python train.py --num_hidden_layers=9 --n_experts=32 --experts_per_token=2 --router_z_loss=0.001 --lr_router=0.000493 --vocab_size=18644 --norm_eps=1e-06 --tie_word_embeddings=false --optimizer="soap_variant" --learning_rate=0.00294 --batch_tokens=65536 --max_seq_len=512 --max_steps=4230 --dataset="wikipedia_en"
Below are experts of layer 5 (counted from 0) of a mixture-of-experts language model. Rows are named router (the router's row for the expert), gate (a neuron's input weights, with its number), up (a neuron's input weights, with its number) and show model dimensions 288-319. Each number is 500 + 50 x the weight over its row's rms, rounded and kept within 0 to 999. Numbers have three digits each.
Before each expert's rows: "gets" lists some tokens that make up at least twice as much of what it gets as of all text. This comes from a sample of Wikipedia text that the model never trained on. Tokens count by the router's weight.

# expert 21
gets: " of", " in", " by", " for", " from", " the"
router:556582489507481454499541462541490486560483429472430419430673426483476459455506506588568541467447
gate0:493473526494393445472476562502513563502580545513484499470511467554473534457472543588547472607558
up0:515447506531563535406533465493499508475460581472576552505458520469617538457614487478529484530469
gate1:494550494456543424530445397455469517519526537507474509563476517488478489529396456507509564474485
up1:488536557614439518491509556513508499469505412490404481484466482515511447481602466464509561512472
gate2:513544508606367505521413474484530554441546493548507540559559547535540473583396581505591588482636
up2:533420568483526536415515516491485532346466597580507587602449492456468598464530531513488440523499
gate3:502568465455521528535424408537543476514481540540545573484532479518526440521501488484501537455481
up3:543489440491555391466464532536483508526448466462617529517533465517520491583490497513541484460584
gate4:479525508434528476472512443496448617444545553542493455556516446523530561559479472530494504446460
up4:498477483553535502544517487429477542525459484450424466596439500522457437438453401449469499482503
gate5:491563514539470507511617496530533423431443446469609433482574414503530579478566475542505544548475
up5:547590473527493535549596544431452447536582517484490569483472446459482521431496398566547478497525
gate6:392543626526444493492538489496525543437535562469495546445541537412476499512454541451495426483513
up6:451442537434467472397497544535574553582455526459453493422446446510544496471462412526448456561550
gate7:496469464464512580472505465555536495478486411591487570504465521413563478451400490559407528516554
up7:540493512462510478421426550481497523520466540478657422519434490504526501534542491568507395542505
gate8:535475543502406534483495551437506481469563468449464455478509468588608476595429467533419436484473
up8:475475496462481512504433527475564510567516494447473476355477488469479455507477508482457585497566
gate9:447436582514503535481464506520480489511568503473478517547503389516500583530521436442483486531514
up9:599491425485449599505501462432560576476565550519500526399516477522480460400417474544556547586490
gate10:508518459534563503494535469508479472494419429503565484488534502436538446485494550505517544514556
up10:497547497562496600436477506523493496607456438433546519526458474514454482535459599546479517522476
gate11:600542491490476460527375455516526517505493466474446465515581514498525533570546543529461590510510
up11:391591539542381427481496462464538588468422482501522602471417451585527457513547455551519487466483
gate12:438492506543498540503463488502484473532524496499488432489559485428375495492565487539501460427487
up12:477502447560497527545519491440574514448555512529441507438456515560466518484633462535511577462500
gate13:515530551560591531494514465553520522511603514489486525485561540463486499539542493502584528398507
up13:527470497507541534506557480470429539584542538509475519405563541549392493485486546572510577551460
gate14:501482455432506494475393509536565471475521478576538441498534428507597554558554622445405490518471
up14:511568524451544468479425478506521478518367490486507478582552457545509492565512496541369417359452
gate15:390508481470504502469397524581594490554436462470542391512520499527510451466534482571543476425463
up15:466568518483489556508482521526479540580546562476486508470449456539499523514511524462529448503444
gate16:394519521476500499501498617435467499641519515443570489489450487517493539535458426574456475485523
up16:412444491489553494575448568513414454518510567498397560537463493442520540394448491505488496446497
gate17:560467474454518506608527482510441459498524525510474540505543537442513547451518414581409504568530
up17:413472555542534430481506587516483482535502438481480545464462499478523537502499471452554467462540
gate18:511434454503463558418478456533498440504486494546516560460469505535554438524521535457495540621439
up18:449513404510455533463472546516413503599584530583437479547491525522468587468572490586467523479505
gate19:446507422506577521639413450541540430467532453481516472526543477547503511426510539504496523450541
up19:496566493648515497483549477539456563472521490505437520456474533589564447548531474565662501463538
gate20:517529390589402517512521550467500522499479450560450458485538575513572539539483489562514501440471
up20:475553454525499484473455467477566485442544481506442420541476481493477552601495469472449429514403
gate21:446460523451470399519440466518528443580557475499523431541510525490457470523511516619410527462535
up21:581425604451516488468468569506541495566610523463469458498535522403493484497555545548508610560507
gate22:479498504523514550493367521494528444538494452579471451510508543487465509507612496481534480428460
up22:549436497384488490490476510539443466493527563542545559438415446541452524517553580561497350570541
gate23:499528492468583531579427540479458485585504491449515497477544571563525486493494447409379464527516
up23:520494520495533570441555525496575470538508548510483521487519522529547476428481454543406504509538
gate24:473531438562413544482518551458486452500542494521551507491427469564580448566531505529556503528451
up24:469524526469555344490423460483567520481500489523538545477545543520462540488574461508566431466440
gate25:487500494531383545541472518463549489495545472529509490510515481482410462491506547388565581445441
up25:492534574500502543648507460407484440465477527497503500581565405460565475438476456526468590444532
gate26:553483499452499521459597557608511458401538483581436597477453525516485476435530457479518479401536
up26:625508493501471496517531491483500439565473502514563428576495449512460450539471511503601492493486
gate27:485531563512485494411503440522584546520478493436458491537536594540438526451469496475522486496515
up27:467411506512427452543450410502516566482471500522570463437586588491317460416485420452474573473516

# expert 7
gets: "1", "2", "0", "3", "6", "4"
router:576411584468512478419512611552557531564419548561475400419551431379483496538604447548500633512436
gate0:440478587442507396559468461528584540535538374490526454453522494444543491516451412481498514608556
up0:519530468449521496520501434493574504458530401508450407441485441544451449510456567473555487524470
gate1:488529443500494551467452506479513450496456502506524536528521402387565527517589525472543445383443
up1:452563394460447472554545441546526519560523537521482517568475540520523535525530612453649423480442
gate2:478504548441474556472531508556541537536530493501535621541514455417590450425479587480508399520451
up2:429493387664444476461484440462451434519562420488526432475522529526556528457454494427492486498503
gate3:447524488555485509455458473514546444624498467435436480553476488456529454585522524534441456455567
up3:500494590424559528572511531477473448479499494513553466456475515534479503461558527554454541550531
gate4:510514487433507387544517500461518468409536532506443579484591548471508519459574499527533533463486
up4:468490524610485441485499546542440567517524467541517428427424511482478543394428486563586585549435
gate5:534486432562431508530522483423544481586591569523501395481473414447489472381483578514532583513577
up5:455458459465472519435551560530488464511412518466538494448593426495540609495479489485460456545460
gate6:532498537579621496495548449478444514454455537435509540489510517405522510499456429558501490504514
up6:483470516527582551508536476634518479506543594482541560520468616416492473406414468464526473522469
gate7:510404521574521530506486472436511493517481511528514472459551603378504511511427567487594482423483
up7:486455534570562476537484475467490477444485525485428569460467472458632504471423508438507497503482
gate8:445528470534530492499469529494379608589451584528508474502492537446393516521549509500509546541499
up8:488557459556514475530538443487504446574470510544493450486491451522608403420495475480442500458519
gate9:549471537410502580437433469532444483502547442500502538592563508495554445552548531514491458548467
up9:500509529539539558535464494544559550435454523543529500438439518470417471587529497454563372452562
gate10:441535447591526431524521484420471443463518578477488542499556432458513503569474525470486469487577
up10:520507472482484487538412637456551465508480520401464485535565484543509560595489526524517400537445
gate11:502552503558422523423438459589549519459520485550501520566575399568491547489464512457557435442503
up11:540420548486485528580536502523530483508441589447477508533421479496612446547561488486506501492568
gate12:516535513582537452554450495491609409521541422501547493522470430560482443510565496451443561497430
up12:539481561469475540513367441461510480520503549536476556519472514635517534387518524493468524555406
gate13:457556487489511508510543564489587519535536520488437498472560548454537586525429485514569510516446
up13:535428435438521485508554553444576458525590385512474487527553593564554472511436443441465484556341
gate14:523520404541553440506531517556523528427529512419484442490552444516551450500550454499538430531388
up14:520473515523534490611558528518498450486447505542493438506468561653552500440568450451451498504532
gate15:557474454453482482619387522520470571572536509551516518542448511565550535547588425473480468512502
up15:537500464523553563451559492482548455564472497470487529452517478447460401457517465541547514452565
gate16:615480518526469522513478476430527539525464538440493539413473518467476468531434531590496547509575
up16:585502495509432487570521553572516495459480535533490430527548566512405535559380459552496464462576
gate17:458547457576530551461470423524487427508442483419488471506581476513445629353504631510500465481466
up17:456520479490517370531573488551418472592548478491488536560471442564427700416547606494552488506486
gate18:499562520504530482534452437504543481523510507479492518435539455466516460549467523435514544563480
up18:545545512622418425506625497503467506519556481531470522452536529548340491528399467485492533485527
gate19:470516562500529526553503474472532520463432479529518492579432493544531451648564392442504495488539
up19:505586424468495580453533449487490510473468532494449485535506468480453503440494446404563461408548
gate20:480481444558410527470523546462462583491502440540512525449434527509561499431440482568431518433565
up20:431599519436535584602532563521506485491450482395416472443561539590423506518514521560585560497555
gate21:485539575477483559478533589528538477478478566475499538500528508495564459578557489457514563612543
up21:516554566409543517504500461514520512544595497539376430420509515477475578474554431465470415439459
gate22:540491468453428482560490516586497481477520523579467518521502487514567539462551427514486527533486
up22:469533559533434468523463427508534529442502503418552449466458428436561575537452411505458476606508
gate23:449500561537497535515503424512469489433437507509467560499508545405397514494596465475583477460438
up23:499527492572554405541472597550537528538468484519540567472558482540583447434428544571503525530522
gate24:488521490481440533489512534430555545454422425541490482464513584539486457502445512549493436546483
up24:508476510486420498544552534455499542524498450484505413529432567506450494517460444582481473618446
gate25:592486558620447521489597555435497488509549486511521431369450439567510485600547518524549572517635
up25:467463435484455534552468541523431542501579561519519611470501536509532504444513397535421434425562
gate26:535479543612490557503543438575532506518513479579468494510493459521535492505598578547453557429491
up26:509569541396492548414527450549469497469431530545492449447541524511550518534421484484465389509501
gate27:484419498567534417508461560541463436393487471455460519529502417500404504616461613485518512439491
up27:515577428444508509433530540497496583499533460536499478570500495529592545503544511522522462531560

# expert 31
gets: " |", ",", "4", "5", "7", "6"
router:508505450448507492406541506513535509579441490555514392371551500452370516518585478513475575481390
gate0:427536520531485515503614479583490432513494521601491467470507504482496504498367410523472490556478
up0:473587500583525470501498454579558491537526512470457423573461473565566554576493508573489488537544
gate1:617500447509416442496434551506593469469543481470510393498448432533428494540373577613458459427447
up1:508475477614464523532501538601498499489529569550473434482516522480450523450456505511517486576535
gate2:511486457485495477541496464554583524544440416469510589463561445444501609461491494501556473557470
up2:455499551523511520464510495564474516525537572486585500561501519512502502519514565544450531561511
gate3:462524379412427519567498464544424445597554449510476530514578527516501518545460430515547457518460
up3:541472507440479510405450435451460346541458525498599546450438505521472553520491488506517470475441
gate4:415529493519511509561569550375487487565489500507531481425458507527534543624521446510464504484523
up4:434462449503482541540530506429461500521586523530532410522485503458436508454422487522486502487520
gate5:544373555460462485468545572563530522536510580428409521496479497510526493495487499493444482433581
up5:539444545548514506485500467472529490462493490526529548542536459502508619506476507504528510421510
gate6:433503526444505531466492456368420474425583458548474430443499439586414518480520472426524443482495
up6:449529495423510461404468454510469544557566546500508428570480590482475515465474541473520562513481
gate7:468493559414494526570501561437497476478389504544544500477477473530612532512443554577490462407543
up7:470532540436489529495460629527501500608385516558515511466462526516436442478559520553419432563569
gate8:451539470449615449582477496516577438584383495582443501425495454431511591509596510562509487535386
up8:542485528474461418552441508544595396415432535461429591533613521484595524512466581561501467537496
gate9:525491466458573539436479513502515550522378507490380448487544547460469432484410592525591492488436
up9:425524441530479454468504429506412444492519558468447583514440534477506492528521479522436442532511
gate10:491506471523530591468584511503568554486476482545596417491490539411434462598457469482669490418532
up10:452552402456397467475493522524603476457534546494536478470524455459517548476496506477583478495557
gate11:507522519507403404643540539495474488549543556430509507385504527433476413434572423384540539435482
up11:439471540508450440480495514627464465507511521498520517568447503519480512542494447457460412501351
gate12:539475550466490448550412483578525570407461525542529490448481488549584432552409400487566562421487
up12:504470456535507555486508482524563577436534497485533533461564546569471530480437410518656439581523
gate13:489455418448491466466460536500571512365477499398577454498505413438517440540434461577474531476510
up13:589600411574554507440536528452496481476477589471530419621544479505427422415591390464567482486506
gate14:496503466503510409455427500497523487508518468494560414422498500510566435444586485589546541521472
up14:510533556424484485530537544558503510441445463497471563571490448503568448476441516481533576563534
gate15:482557549452483579507483502505478422507514508512522528466437540481504465443552558632474569458437
up15:458470479634468488648422574611450539531515443424534545505449560559524478492417493507616455515552
gate16:469541472486418526490484484534547424541445552509539568564508496575445545504503430486481404440471
up16:431481517542594493499443485586485513511382467521554447625506472482516458481513497550497456566478
gate17:530462414491509539526540524520558542540501536459432427544484551523481436412516521515508398575488
up17:538477455391530532515482486500561569482482477555438455495484595463602452421599509465479460515491
gate18:559464474475446477528479515522595483515526457525524449566472551530459555538490480566535572448609
up18:434559489439554405404460555534445526622565593484534478495408475434526517535557572447511452489479
gate19:443509493584562460553465430472482481531426488457493529471455508535568471577483558405438585517514
up19:475602571420478541506451493466515569502565517510550424511519546491523464444497488539568411473456
gate20:433524506482481541436480541497407438546452550545487569513589474508515502465484575458577569547479
up20:487531489418547526475472535519494499445533462487479510493489513479509405529525452526496529503524
gate21:521519619443482456527463482418555471448487521501517573513563571416498422488505550490462528489528
up21:472410430523473542594521495421515466421499524529397408448490565535468478528438538500423496453445
gate22:489505515512445575531479471560526498499487451472500504399543473434407569525522531476590439496500
up22:563516491502366567489486469507382435454587534437467457584571544465507542392541484506558465594443
gate23:465533515479385536536494516467483506527527461506574391437487490502435492429469435598424589523446
up23:462516482513593535489445531486421495518488577510431601506496439530468552496593428483549516486519
gate24:566546407448533561456395566576537511493578548457619484430547533567437485604440453557459450471497
up24:467513552404454507485533559511529523491504491501556529484512576537539637615492581448441484500535
gate25:521536503416466573471518525578467584575492469527488452507490479566513491436469454494477499510542
up25:515422545442505500536618481597525484521461429492467469515460461484490569492456486483483503422528
gate26:413501444515486510573521479542570526506506509446483428621534515486532488371472467507605490475564
up26:554468565471490501475465467458467483398368560440522529553473425454490599503506493531425509505621
gate27:485519515511541521499526529492518515534475373475521549377600586427536471544477476489411442534445
up27:485549513459537517385535541520542551537563521482442472533529499521572502492521527410491457539529